{
  "balance_loss": 0.0168,
  "balance_bias": false,
  "norm_place": "pre",
  "warmup_steps": 401,
  "train_tokens": 632900000
}
Below are experts of layer 2 (counted from 0) of a mixture-of-experts language model. Rows are named router (the router's row for the expert), up (a neuron's input weights, with its number) and show model dimensions 0-255. Each number is 128 + 32 x the weight over its row's rms, rounded and kept within 0 to 255. Numbers have three digits each.
Before each expert's rows: a language model's description of what the expert responds to. This comes from a sample of Wikipedia text that the model never trained on.

# expert 19
Description: Wiki heading markers
router:199124197145153127076145120124125141155122118171128140171168096183111153170160200143139158179105109071098065089143099155063176093138141104111157129126123207101061069132098144146138118082123101106162141142094105090101179088206156159183079089132141138146088146157147132096088146104074077145129178059117128114129106062132072150132107139089088170107146145124099073166111086087156132090086137140158158134109147142134156087137125124121139145146162171108146122157128160177159030206092128094132107117168099143126136117154147155105122140166190158153216090089153148120143135116075121110149076135084139117156138164168101102095095160108105124112154136123113124142139096118135150128160104156082102127117152146157143100145105165167156099124132140075147151156179218096152131114131114
up0:159158158108091117100086139116159156147157131143156144038130180203083135068097155087153125114134176138169108118197115122089136099063144128077073126112103130102104184115149177101136156120141150111140106120161104097114159120065172148100138131127076063091137146095080139131113174120083094075103144103107114138136106112133129175075091098137170080140150126118136195155129184152110115118122097134128112200080096118149118123134123132153078196099194114092133127119124156124069130061113090072117132113084167125131175072123141134172157201171132166106099098127124153131199170145141105032082093104145103138136197151179112122129124135115119139083161121088186159089103117099124108162131115118136092084124157151087127096119136174128120134159181163105133133153101062183177114120146105
up1:081125075104127125155121072128161156130057050138097094131126105189115119073096133168113070123151188087165117128143127094118145106118104139134093122108132100182133120135205123162178161108088099128122146102123059153115117152118156120094125148154101211061062135092123139159100147154189136098142115100101126121114090131109115233062104071091158083109095099128124094151140099179102118115114088132117079146138126145105183096101140122176083101145111112153127107121157132192106099092165121171077129155148102124130104050042150090116151084138198147151117129179104128087136208163165158123141147123127151169109105094099113174129114150131067157108131117133148133129144113153149132101141056170125155128123120132085130050086105101068152112123126083107085114109106139128132118077127168
up2:146109104151122122119108099154148140138137073160178087113087087155088146124093105192126134113153132150141178086135111112091118154115103137135078126121142116104154084159140156169166137073156087082218119094122125142152101108100141147060131150122168134096130124116173173169112179137139099131155092156189170134105104138165108189103161072073141131157212133116214108100113107110132169124150126096165158116146119103088093116165095075155094108121130090173144136140129130112089138083108133063198132105106181143126149061156126153129048152216098101153105109108100174157169093100123054095129121149129107116114154066099137130104101099099140070130077132105115151211130134126078154156123122128110055106129138088132153119143076108056139182177104132102178119131102073159134150138111151
up3:194157158143123135179078137139181107155062137181156078127089152127104124114198127124117121097104109116095030101143156077190116162105121114147138150058111093088122139140153160063152149056068127155124092137106116164135124147086127167039140100148082136108177100147119149165122125214123121139073109150166132072071114127134078128159069133132172064134128174104135123158133144165023114090170094164139064150126128127088164177117131140150133143158110069079161145106109121089080099116094166045151142126120140143112187151128200134108190184101099126202117101112131151143146109148095134110126146106122162127115140152125103117143167182091119146105151089101112120143125095154140179129147096103146117119144163157112158128142120115136115167153156175129098126126113106147164110140151167
up4:166146150144125137148125069105138145127104072149144111113084145174070125119140115097131117101107171123121155124107112083081106176143121128136127118141120118166101185094147164129144129126102146113151085089127171087138125112141131126109139162146118081130141108147074190129151156037141139071086155070113165110147132138138203163079127042107101122106144190085143172097174120128074119080104146145159126184158133106152133102080036117160097165161119120132125162112111171094051225135101112151102166174101090092141180157123164096088136096140183085143089163135125145108156144084159124108134121141102093129120137054070099109137160143185162107100115114096195116094154114113133155149178080149191116145144136128141099162023070111176134162129177117136123098112146142112157142104174107
up5:214127128193126150150121083124080128135094147120106118079082101193065103147086122146138121152180118169118106099186110095112139117164167139156158077101103192145090157127142114144180104143109150112191076143105126127177129170177172187142156147136096114140089121112110148116100106139129110117094180142118108094128120096098206103103151064113165208118127182102162111090132137107091119108090149123188132121099154158142158161114106142136167158131149072093072097083106109100163093114116154159166168154102083095134153125038135138151104137153180150138152130117133060159154133095147156137123165105124094152175143089140183103148126111135071146147098127141124133143151138120066117136172125078208100115110245105117105126127103173136093144163155139109201122103094104126134152138094071
up6:087128111119086170152075138050152161176082108081171075115138113148108116093136104099145103117105087097136144173116136082088089107181144201171167079110106181182161125107153148089141167131123114102135134048132114136141087157161128190112224167145145113195139088111116142162043181115167138166138152134175124181109187164148151173151123080106137112122102155113165105134118134141047122122096106150136172126150129117102096139155113125134089140142076128070186158139124137164128159124135155053096175126090131099144161135109127097105097143169199137134098128174089133118169156133086102125144128149142134131102146068148134139116127118146198095128151100136102100100097122088135160103144122078131076171070144117066124119140187109110135168157208118179142126113109087129126161172123174
up7:172168153097138139141116069110102079176101146109135119092108120193086099102079066100116168163134101122153144086147149144103110144105092133143115131149144144189048097154080146130162137110136127135108121072116071098120143075142172204120112144188074113130125117106080103093064173137199134110114120125084106093086102182126118155133119098061146176122130134144091096153169147126124158143068159099222168183093112110066193161159108137179101137147131090127137109149132162130120143132171141125123184125144114097145157087102154112099148127131135166127153091138191117168184126111156093112128117103090161128086161128149106098140150156071094097131133142149136204116090118160065124129165068115159064108118132152064094087130070190168120176140137082162132120168142092130124072114133159
up8:134166156166100118109081153088116128186124137168120126117113130133086052129180053178129113100104101145121151123137158075117138176130113122140109130085076046117138115100134138069177152118077114151141054127111149180203086108077104145058108146127160180129113109135119180145086145151168110104109163124184151154110152097133083137144116121095104141123142086070117158149088114125131053139095162086127096091150115131074161148086106130151113126140134057116129105002145146103105105129115162123123126132099097087141148137130148134111178123120148099137151093116103117149151139085116142109073102125149070158089137117146094179119070168140142105105171069096097106160162121172169118182128121097133157152132148106095139136096125086128036197132175168134127078131120099213125103083149120
up9:107026133134124117142138135100153157166127112083125045141154106196129142123125147129051071079087111173037137084137159075080115095177143103167158114152138160120121168128162159181159109119108107129111100112203143139096080105129141153055179126118122109138132157118119125158115138138099046103151152180139071132113176101108094150061134094126177166106119135122117103100113123145148107139114121075169131138073108129130133094133082148142059122150078108136078143152087148157094132146094116140131130143140129120153151122079150130086114130100190103122123139155104137126176169133060144131149198140167147146096163071124093134179165103065150131149092105118208122199121130109120126132118125142060101160155148100144139125089057087110104147140171167127098103152115083156171186129175154
up10:156118176139149109124148091152150126156132055105155131002160143178121113102134133124092145111156121223161129198153150148121155130108141135017107119082130069149134092089128242111135131171121110124131122116106147112119108073156151119123133144120116132109129113138175068164103138172127096119115083119146130068115124182098166127067134072136138164157165151130135075161189150123151100137151084111109158133105120127105153150113160096109104111173116121185128104098122193248201088174150096106119108121144165122107123102143125124156154148144154103144150131222158111127144200108133156143127114141113071158161131146142145122108115129146079129115128068135113170149070096134145134149100105143121123178135067155113116126084163066144110164133092104101106109085152121114116119169142128
up11:146155082160116141103176150131065141196125064092087085079074123163104097114144191091174052151117137139212115147163187116129091067142164106101129086117119121175098145160169140129122142113121124130135157172051157095151125118121149156149152107117145074106076046119127128178149159135151076171086194124123163107113088189133166195088108090133128088139159131136123095131129145135154083146153129157171127137111131129125187152152094065134109166059127097119137101108153150131087129152115117108126129146149104082137138118124172137164103154117146126134130180078144079084119136092112132046159142047145097119146140139158152101127116145123105117145155107153080072137115180131131077152124113140187099157133150104160062103083154111145116119157164078110162177149123135121086209198139124
up12:164131163144062114130051125145116082132124105114194161109156164127139101130106142131199131125083110122133177126137178135085098129104133191135150078116126160141063149127164173131165137132055087095102099122135136087145099120141121194123136121153154099213095096155125102131169136119159136147069092162123187080149112106109043150092164127106119116126136081167160123078144151117100184103081103119148165094090081137171123131156120152147099164072105135146171155109120100157137116118168232112176118117134125117156169139095078111092091040179148106096131127071116132153137138113157072100098106139100104127068148098118093087176116181134112111109029152111166144118139134127121123100139123151202151144173113135123084116133166139133122152146124156124132078151137123159138131178227134
up13:173101143184075068119131099157239093172129148139162159145095157153116072109109125098118169145144141126208133148173162131173118146109088203114103090107141165114133156149155143122152141128138135099118114118142126134129104130145136173081096139113074116103062105128147122097093150084117068084119150074171134162138112099159160183150115100127119107122158136148109088085139087103126148156130129146133157166092112107140115120109130071128119111136149114127190122135132126150167153123132130131066227113108115099112154132086171111134105162160128183169086144112134140118133117108153125122133095054130200162105161090148109131062096114077162101173117151183176099195125169130121154145160109086139080190065187068127125124100166112122144189171127095110218129170123053146127125148164176
up14:166116077158146084126114182094156127138063119141138149169151071170128100116106109133129081104073146144132065129141138096144070119148098147155087116101112187120142122138135146095130149058138115109188095091120080128085102160095149154122160141132140119106099147148121119166095136130161171148127164123156097144178104158133119168091149080081177159173138154099102110158119113175093136101109033140140151124107072111117137120126105071170049123105137083169133157154135124155096208094105166131112202113058057110188165097095189091142115149151139179134131159140077176150129121100125159141127199116120203121092151098138056176095148147092124102084134104120134151144143133180142129105138085146215103109159121138077084094137100110112078147153199098144149115173119136120130155161093124
up15:150123102092121160139079070077084161186093068160125127084095175155106105076146150133158087127119114089162086156133083098154082182166120137210131122077073114148082108090170171148140128030099163135168117126112122194149070156082168117089132096144169173123068099140115131114139144129159152174086150149172091152151123180169111184147127120120142149165139126077111136168088107161059154122072116128103129120179106098082152140129137096129081163175123085094160137145085114125127137163126167124105095098116123157130133144159151098115148144172157155173095134123126109114153111178141141090112197161166137187138113124125113125182177137137112127140122106175100164146136157099095178163111059128141094092119116179099152120133148131160126159136122145202165132097135141168175175126217178
up16:173158128102111063116119149137192110169099116134184136162092108150095102157109059125137100126137158157111071108148122126081121136135160104154086102109089134102103070178155210140133125165101115137134154129093138159138086157105096149121085108162145122105129105174128182199129131101157008077121186090177147124108165103147113161078103084133099121135129133143114083111102059154145076091142177094163134116153131115100156121102049181161128117147135134133088160106127079141149099138144155103140125083152060142098160131115156144131107113120138214205135100118112100133138110091134142094099095125161131167137139135103153099148109154165097140201119107131085134123139167177157160063102095090126084121101094086096173079139145201138074146183118111095128096141119141151134150055147190

# expert 4
Description: Sentence-final periods
router:147123127178076081070104143129106077114101117153119130171112116117145077155153147122139124119152094142153090079159087053107098079141120113115101154147129155127129149086125156093131095079126144123158098151130120096133095173075099148105092085112142100146124107066166141119087153143124107129115153160147160128088047151161073143152102150100122148102104153075136159106154106136114098117143074150117164160116152160175112090090074111105084149096129148172172095171142064134076115096063183092066155111120094124190095119137158136119168179164123085150135092125095130108115154099163102112092119102107083147137103170126089167116144117106084126161133077143135165095083135107188059132088163147152200072224189050149123051119112130133149118187118158117143142088178174160142165163130150
up0:229107123108097137133109091123074122133056128173114121117122154191056099115106118095089155130121109131119113122089133117075160100133074078121122117053099097131160134155135166090163164128122114135159065058086040098118107121110089129138102121145140191175101140156085127130127151116106118111146069121154190132093143112211117092128102117104094095158165140131152093162159089166148184101117151079136118202173103108161171120091109167188107097147113135086122099117208118136091128143106191095125181108064108162088075116122165111133159111149126188149220105128119077112148126061158140165090102192134092130138149075131107120110124154157126133130091153094104124114157132104130163118110151090113131124169120124115142140091193143107135149181138091115181165152171130109119146130159131
up1:146204156145133101140139059091116119170165161163068143110136154176082090110059126077093185096153116124053080137173110163118099139090023117075102111128144190138102111154114115129164150095138120131203125159076081133112124152136145144130136193172134148108085185067130126130123133124101110087105173127126122194192068136125155143137168141185166117143151136093165099121072105181116140118126104155117158124142114145090107136164162108152110164098086084138159081140095105124148142085143115138131184179076128101133191108126196142135167119140119158119145084112097189121131134078117169077172131133114159167157127090116147197157099180110113124170152059130137169123122138168118077163155118088163135127089177091124107104111126173135139130123110112142142160199133178149133128091110141
up2:164099136175102103140106137117137132122141093144108140109126184145112142138073157133121076100074064140181188085186150137096136106147099125113099121123098150120103213127125157195160148133127158073159081090107102110130126148135131147114179153175123131146116118130092119211186120168113086104162137140152134104147123139099106141102095083122143207124109136143143141073116085169149048171138133117134073159141135092125116089118123167136059136128102112127111142089104155096119077113057128148187116091147066113182144130145134150088154119140209193150135101127127169139133165077117127150102142182154104130195111041127067174133141080068128141156143055116082130116142046110106130101130139098113140187182135139125095075100092141095119121104132103110118169156150147157163149132197093
up3:142090167140091125148108162123170122147158135142084108091190156123114125139228141118071181153061109135208131076148154171165090117124099163083112122072102100131128119123142109108142142132110151074124113112121136096145092151070106145078116192117128160137110127118130118156116203123118089164069166154115149091128123158150136117102175125124201146111095172142160099185070164134136140116165148120144141177168114138154069091129103159126119057128118083149177105135128162104080075064148129044120118076169123128180105082121106098100109125166119182132124140128197159113155084126098130178118134065133122179142131121166154147150126119115150110153124108110127139214109116168137099103138138185098139123188091118117172107074092093095124202090142168158122154117120113184122122170186173
up4:142180153169154095121122128105119117107109119157094104115173103116117146134145135182043112069121073120211138056193131112084055148154039157107068153144105181154171205111124121118143116131108093137143124106138153174125113120154155080106124179128061114117097115154099161130097158097124082144127127146164119073172099121118085108118064079121142129129116148121180114102141131088101144167142132149169198119164101160130112085115085152156066121098129125118157125149122134128141131148119154091131156110124129113117122088117114143146120126146150143187148078108166156183184147130158152111118116124220090188111156156121079156135088149029141091145196137120124157125096096118083166128105094158168136094179163140112121080090124136088122158158181152087191125184118126152169119114146196
up5:115165110078030109089131155132147066151176139122153072138131107119124094136148153126146096161049145110231111103158140097132109177135103163145111129093144142119102135142121105240155113126080155114101130116123108112140106142139131169083157083182121096139106112146160126157112115118111151192133156109126112122137151144128123122114167132148188120143151137075152145174083099136124081168153098126131179155169120093164059095124072191119124073132093101155147188120180110089161145073080212018117137127176104104151131099089162127121152148127119202150090101145115126150149163128092095145059154116127117143091123134129108125150125129124135106187191094130101162175134088152088175129157134138098145108153119085161105099138123144094096141175178108107055093087159123181119135134143140
up6:086141102129062125123197164160164104154099120150118118082167146150089055133146199172123143143133152130130116089112129090087050156203094127155089129143172170178128181094146176129170108157084144130113150103199141116163156174086107139105111139130087166143149100140064119120136151100131167166144118121108163135128188106126119131087081067065118089116133118111141125142144077127110130124144155151149156149104083114153127161088096158129141072172179105084128125058126201173182169148138074081099119134154133120171112016115114122157128085147121091195064040141116098117198175153125125130119133136092091163091145114156125190104160129151129129169135134164134128157101104131154118083131140103109145141131167112093135133090126067088118122176107167084144091125138137169143160135128143
up7:135183126096073079111086172130161117091123072096119138126228164086092123163128087085092109099047102109156141120192136138106136052153144112120148096122074135135104130098119157140130178095070125094154126104132112153138082179108151102081109142084148105177122118145153133151108138153131033147121139107203075034197112126133101072079120122080096165137145103075099136143096082148144113157126111112139136084102100126148146081174088179129075144097146120127120159126154102113121105155137180087120114087161169166125122102166146130137095140117111109120172123129109107156134169104147117145076136106178139154141147141129100145076137126085106165107160052131115123110064147160140137172098086130132110081163109162078114100090135131121116138147138157021119102156095067116183137081148136
up8:124122161142077177116092078163101118145133137171151103120134182149086078145121128173121114129142150134141151109152140111137079129119140104156082115125096100153154155193129171150155133133110150097111118116144062095097110149149099107118159100157108099111123116161067103139103239122130132100133179120106146136089128131169134143110105087146114115102165132074162153159125122109116109142121154098160113173100106136161120174192059171184173128086116117104107079050134173150118160091149077100085187069111136136134122114147132162121124061172105194123077108222119101117193152193062074202136117135155100157142123143170161118142114109135118149093133111110149099168093051076140109097115113118165064111129108119133095124085153128093159172086105098168151110133045061135156150101116093
up9:071099143133088075163127113156124104097134093184149143143088187158140130099141225095092124104095096107121101066116079101113134081157110151134134115141199113166143146180172109130155129152135151131090071069112092105112097145130122140110186160128064132110076144112137144166126129171105136129095102114147115088108189183125154157143112053071158160167092144154102093070121081134106092074138150140152155120130088161156126118117150152141105121123059118130145158093122127128069114095113116118119128096110103103119175074139140153148146140066157154166112091158126134123161131143093139167118141145097125131091167150107120102156096099116075132137092046189151136135078073134095126126144114153109168135176116160108118058084063111081112168135106068096166059127149095116207179178180181
up10:158140105144159178113131131127071062171138109137125118145084184157069124164218145164082177103139184101149141088199125140123155173118046144130114106111137052135127119138160133116178122136116158134120068143139114178141136085143133145084156111133123108101118148113091117159079166096139127045160118139128156088116100096117119169161080142141128154126132170121162180166126070139051142157118129081128185136178146133163162142137142127157066099122156137164128165119145149109113129128075151113094126128098162103157126087124117146119153130163128114153122105147133147135121124180144143124122042088152031144073104149131109111156140157151163048145181058183172127132159107126115156168105125172107093078117153168129182142078166113177092153195149156084097165130155149122118128171145196
up11:115120117145154152179178198140142147130108144123075116147149102116099121129101159128177116134185087122084117071176139118163096172144062163168121127015151109113107105183153114147151111138109088106171145136121148178141132193159129129104119133145167101087146155097150139132072132104134133076113166172143092139085114119193143121061148109122175135057218159092074136200145102094100126109148136128133154159134098138113139150142066150147126119161110094166215136134105113166159102081115147141161127110120163136143160162093133084228079131146099141175102148136110158143132183133123123121112119115115146183097103129121156116132102156172113079119134163143125172197146141093119106115155107117166100083050100149152128146114157144109108128095112102176190161060157116133095076173171176
up12:165136184071118185116140115060112130179108113152145109103147112102132135092167139114083167069157107137107170139177125119130108150146043102107120096111148110097123141158130124105112161136113095158125106123136086142117118145135162102146164134159142159135120168138103200165086157135156098146107128133152189094090119152179118119179093153156179122145089161140168111146134144093116107114090181151088119100203139116087137149187148106148142134085114103047121112149116149105199100147149134123097154102144140129098126172115162185159137136189187191153059128055168107142168192121094135104169133171159078150139143110148062123109095161114157042177201122076119103136087153098130126093136132125149090090104124141130125082072121141111072115106161116141145164124158186117116072096150229
up13:182093131114119106136119126195105116118134140153131128152160173179131164177113127146161107099094185121138142142094186056087116128097089114149105087152107084143158200117170109085173113159137150147112084131128121102105121153136121179082101134127097125172104052120089114135149116178104097085060097131058097151107115073193123178156081136146141107168125147151160129150130097132143159142135116083151128132111094125108159160078126114133114116136137115113067079125176200195197143096136125164080139097106219077137142133110138144164145084137182136142096058207156127124148155103121141105190148109134108163133142136148159156155119148097116186163158122134154163130114120137161100118146120145183152144172146134100112157049132106054147152161113185194149134130090068122182131063114105
up14:137115113121128116132133100086149162101088134132130163138113112117094142164131121103136175111164091114141152127164122163103107141173169148092131148059135151161124078087132121116115153109115134065185161102122174098110114188166077192124140110146129166106155151137101148168179158095143121076094180143151187077118128097164171108076088059115089051144135142084077053140078075107084095152176084144104119116135103089135102092106163199142127095126115133162175121098102176107121085133098140123143161146116044114094165138079138146128118132177160158172131187084094154131132131098180102092140110188106145144114106145132164169097156156161119095124125094154067104145218099117148151110123114077140141118098125068131160081123116107076159168164129123094202171136169143172093112154148199
up15:191113103142164146147136097154208118123128109108173111129115116128066074147117080123076161106086139107138150100136105129075052092103094132101131162095134179188055139137121136103130137111090119139191127095160111130168168126137119108101165140090114161181160131129098175129158151178117080125063105106162155117105210108153076101178027085168115116108073093116167121075126133144131082155121117175170125093103119181110157122115143179141063115155117132114166078103132103155148128115137149112155139110073074141130131100137152113080117121127107108153093111157198087103183106127168125110100110144163049155108130068115106181101119149147137190144182114130121153113115140124169099140145134122057135190132179106125190130148115144128122118158171176106172132114134139140115175061170178
up16:202092104198091137106106176167129116160132113109187147171149157183127122097095202153118123079096098117159117134176151172117137085131131121201159130099126109117124158127153123134120148111156118137114095106136132144098125123152116175152111108128147105163073129126109182169145158116114122069142166119136179152118163077134097159153071085139120111155166120122132106076141068142074109110147149100182128129122097188114164176054114142168162187091083112104172185138135134155141132075129135175143197158119195109142115070115096103097147148153177106197142065111152090084140185067091141143175117102189130122165116060147143106119149167122131138152219075167170140183125141085131131085147129133131133135137136149130138120111104159128087141184125162149080083100188075127170144088148104

# expert 10
Description: Table pipes, agent suffixes
router:093197126068146148178108102115085084147107080109184134110195085150114131136102151142119108067164217121138139072154109153076134132180149099200116162157121132153132171120178130118122146123118074124178181100076155109146068113136154138068065098182128175116122129072127154202187204171123122135086155159169167035120093185140133130111120102095116137161137082136118134144122158140144147090070166095128095159112156106091136136090125106136096075145152098181124127079129131180120175158114114099130132143107179120175118099088117113124212094186093131132101134106154110155162150151076096143161072139140101119119096122129087167163106118133158123179133132159137113149112106109198150115108139183168140144158157089131112110125097145109152121129156078125140101077120082137129160100091150
up0:186164122056158125101155151145049131120124052138152130168138166153103163153176199152156084103096139149167133147151127124177098145172080110073130086116082174133132085118143118095149151086117136114124114193095145166135149165153102148119137138191141089156138160149121166128113163175106148126147143121192119144125058137171090151131210161138168203152087193066117172171157113148132155096100129212089170142147108139185163131171108146113156182154142113068099178115134156086159130146123139120112080156088114156140162065172101147139069109131149126163155123130138110114127153116132123089155118163149140140149130107159093099164154152200152133121176104111104154139073155102099159094137112158110094084152120154125142101084123150131082113173111133203140095131108121127135070076171192
up1:135165151102092142194102125048151083105055114104168120107128089137094107089135087092101143134157100169126083089121069091143122091157145134129140106128160090133107140165126166140133114069099079160108126175077150142167092114126181129106141114161079095081099137122123194150103134121106162117051111131160101140109142183123149176145131068048140166163125155114140123129060171073084100170123125110144123176137116092193112149186137132139090163142160164138175078111166058133071118153162072073126171136106146158153222140129173134150153147082130092123108115108137072151169101135174152133123131142131078182094185116109108120190127164201136122102106123127185077124133134187148083186133110139124075140142172148123088117106132142137139120130161158105082109185138112122125128132123109
up2:120190155153129142169161117193106052110129102108151140097140133144131046150163118138127137071141195126106160172191128121169099151073128190094136128130133097131152075129137134082100125144156134134119093115150158128126153143114125175159109123097077129134126138077115096171078171142136153104129155098134140156110087138166194125145123114060144089142127164078159125073138112142080097137088083199104124139069126163043165160149158107124106126089142104166104105122124159146154084139143131142076190110099124088156094123121166131146043160145152164135109090107108126149170157112167142085134127075188117187119122145093154075153045107137095126211122122103144178108090190151113107125148116172215155144147111146152145089086122129062111138122111180112128113158143138099184127134129200
up3:161142133145183138097116085162129091179061173129145115131170089167154134108108122125123161099121099168122124111094137136123093141080160108142175115111160134102230084129154132105157113116100130113070094133204105117110146051095222161173111102126143198064085153131074136172071100168144135175080109120104063153144060147133089144156088104158155106068102111125155137158137143085084127141110087163111150132186119127127129147124124108177105097144095116162149140156095077136143130101135135215116180167160107124114141094129138171114097107172121117169140108083201095108143116103181175138203124108154143105172162139137138155147130168112142111125079143141147138112077136142152120074144118186119145076113123099113139194099172163112131125175145152138089125148088189126183164107124176
up4:134150143121109131116137099123152159115098095124154096132105140141116133132143122129101091139156207128120035080162056082077111115153136090123169148123134121155146169119066143133123114131122154180150084117120092095156120151104078137110081167148052107166159155129133196165106153153084138145153156089158179060094182166161157136202105094110101042132120124138076132122209120138124132113120155109095136177145125102114121059138123110147118141164138077052156151106134150174120080091128103099112130072066123137163134115152154077137194114138136147127144138153102088193194116118125091050141136180104166121158167128145117109125077123171197126091131137148162121132141059116141136091214116148149107156161144133138127114070122159141106146121173090083155104108126098154134174202112126
up5:121155206120093146132121166193082131172123107120154111083167124163108094144101157089105165103110167207100145093153140073088119116172119210126098139117155056117131115089123129143124097147109082133174112161107154140096130123184151159075146135101125122098123114127065142105114168111111145070166091107102137135100119082144149140140129121047103076197122132150162123097127110158097170081124078119195125119102130113143178090115135139142110139151130143158131101099168154148090106088097113119142149135073134123128131096113147134159141173242169159132149150174114139181182173142136127152069114109164095136142154073121107118114022133147148138145102083169193142143076140156114053159117115071182138130097077115057108147137124109118153186124164193142135143098091149101147110100126125
up6:133077105127134095119129130149154116155110160187160145141161089112117103120162139125159127126084131117199117159085100139073066089119185112135108127049205134207143105157141117150128147103117094087191055116113103136120157092069132122186159092128152123073078108113128158142128125165144134111158094150104066139147093142114143131080134184104187058093095254085149109131066084087117173105098163121097132098096103205117106192135122107162146113136100134158096144125136110159164133173102161103067186131103144069170086127095133090064097129091175113130146094147138108110152137096111105121132102104131082109123100125147155171109115158115160124135098119116143116129098146135135120132124112150172163077159154151034101140122126097110084173137138119082140148099172121189150151100113114
up7:179155173062120138106159064098126073131137113113122113074141155192116102099130116119145089057152069084114150147201117072081138157107065097151094137127069093095136128146100164160104096086139128098124094132187140133115107142136141127125114105114071107113093116171032084140105117128116117089176061130084146173112177141140131135106118111099117142166165121180119156126133103161137171166106147128137143124050100123090155108191086160181127170141167114104126122175120130108105124131087186065144155080056068111123108147122149100133170137132106132193159111142055121116097067160148099146138087164139121132087129160126115181103153178062167118160115120148073105202046148145105090161141121109135076071154114136145156130149106164096145152129137132147124122127108169108133116115176124
up8:106159168137119106143144120158124069112187100155128114112154155172110094058153169089100160146137139092193149095163091125138127094126135174156100139121137118149057177133193154130120181117129165115166116105129090103148115141162163156153065157136127103210130088109147120093104172098096082169104128178105109087120076157157073128156129055150165157125117160138116101092102083085114194087193132132155157120108118085118147123176096138138132157117051091153142161096108114140168119141106162165163127141132136136147151050134123149135131130128161158104079176133120098088147193088065122106143136103101105196148105181137099134143139126087176121211086065114132110188106109106128113157154077134130138141114149130158105123132128170086089143128191200140176158117179050080162153118116139
up9:159168119110124119103098148137172097147116124081109133190155092120116156200093144123113136090106091130090113236108162135149150094126113110141090078093132113149169137100165128084151162132155145119072092130152140153120170137130108121116142131127158063176092127090100099165114143167134125084076136052138045178108095126114097131155113106122168118081147105128101158131162082185112109080107047109079134165141082165100128212146152120138109132110090061171152149150138093093114154053141136104070139121144126128108155066128135089069170130091136173162136188149096175200170145089129101118092100107125158162174097118123141157110150114106086114139169048144145126132130150100150082149201149167157151082104123136072116141098107057092107125151154110168125071119136101135144111126123160
up10:151171140064098108077131067107134115146089173179189139125165137120153113106123159100136069118095097092087129163131161097142127154080090118114126150115083149107098156115116145184163145087127134131137110151109141079097116152134137209085114126083137108123142052109113131199098094128099079142078119159142189128145067083156069128116098102149191181127061206122097072086125099153139137127119124096119113152146168154013122143180105103157135197112131121115124176159140146118148124152126129109127179039065082120159156172093171110130158138144177162135171107117101135191133145076117138109105145133120108145160131156123148114162163145086149105252119113091101122171112136144084105133145128121137136145151130135108184105111181165145111144158145115138134122108154154176164166109146111
up11:119123200123103160130065165113140113096139048108105120130169149077069165152155033201097166113147073129110114152136167154173114119104123131181131113134149128109128144154121130051152128138122113075150123148121141136151161136119078110127115139139133176099093142108093147148140145121181075119117141076199116135125061096179142120053124130064142103168115145125121102125086090141141147244125107067171128124171135123163194098076128134178134140150186130145139154047094138073156143110109198130089135133059197109126128133108124100082131130128119129149129110087106127186129142144135104132134133127182144142092152118166170104134112158143128075143160109157094144138134132131113179134127103132155137133156088078120140075134163115121133206127185193156143055107162113161152092094112146
up12:139121147133172106167050105164163093132086072100139065159181139146100127146146095114074183162121075114135149102124069136147128086140131195186160093096179130115138098129148197088140173136121160080122113104147126109090177095138184147131145114118170123102159151140126140139108108092067120136099124116139067140122090094104165145150109129109136101053132103132154181121133173140126109129098111090082156133108110122164000140135116117159138094153149137141142135137089118114083105127103183068119106109138129115151105087136148125129153137119099130187152214141105159183147090073125060104164076094091153125137135171152165134088118156096074132117104076105099140098057129145167161177115135094101171145149104094070136104136138153099090108141211198141083165126137152154156165096115116
up13:122137126133113069174159055095153111133051035152108101133098123168122092117082127164149151146180139092123099101162135131202142098110117120100175136097123079105160160156116150165124123120124136133153126160099097120118144144130152155146120150142097088161144074115065122129140165167112119111174127073137152100130079124102168118136163095145176181103094105100136102090163070192133122097167125199133129136148095086128103147152132112118093122117134097166190116099142096051121067153096133134092175077088087077131124145110170136148134129150110138122146160079057219099142144112176134107109138097125204133122137085103191161138109117158143112190141085128095061129123166104144081069143127112204065097140161142096115160118111113119127127108139165064134188212139104105130095124149131
up14:100068083173113096190129080140171172130052115151119096086124097124115092101087142153155101166172138087113154105135091141129103083113160176111125155144145142140128125136098164146126142105103116123158130131145103110156146104108166119140097161110155119107107158095114164137125111154129148127147135091131090087120091166101152126079168078088119136105150095142100100091145178144150194138105121147064130130112105039114185102179038133137091106164146151055125124075091113166095106138114147197125070181119165097138090148080183072119126138113122161107099148057132135123138097110203076149098111128113107127100157113139146087148144144137135137108058162177089207057155171144153103177153141133214091153122195077166158116162161116136122158168187119082094099105122161100112132114121092
up15:110161147087119121109085141159155146143104140196120099131129097102115117127119109150087107093055151099089142170134124148112144089066161104111175076095104143140124167018107136139111173123136059151078101076182090110105121114065140103124147105104185156143118137114140144163134127157185070114088084140118157128118112162108100121124090118089134161108135160135127162101167202142175151182108152134114151164203132123143192127095140101152068155063133142084127141146114103110151110115120169166155152136132143067134116140171151107132137083158100158150104161080108133202151135071096108163132121121160144138156136143130188138132068130144133161138109159106084126050132134142140181157073124134056116107159110068080141139096165099055102183183197084121118114108141200133154118097128162
up16:135122093099099125173136157127128124126121133131126164139167139144138163179109170096185138149139122088098120140161159148136176090129113118097113154103131114141108140123162082123168112099128077079182135113096157116136115150122130132131125074099125126144131092119125142090114130096090115085113118083174148179138166088125146106142079121092111106169144205107139124155149074142044097069144135214194108126128114135075175159154120125190124134104037127163173110164131173128149104127106180112140136117065150104151139137126180074132145136149137106145150188134040146107124113105111138145123098155112036102129144080223089157147125172148179121137110038103078133098083142108144125196134087104148194162130171161086134089142136192138120131145142134136113198185178184114172122081153116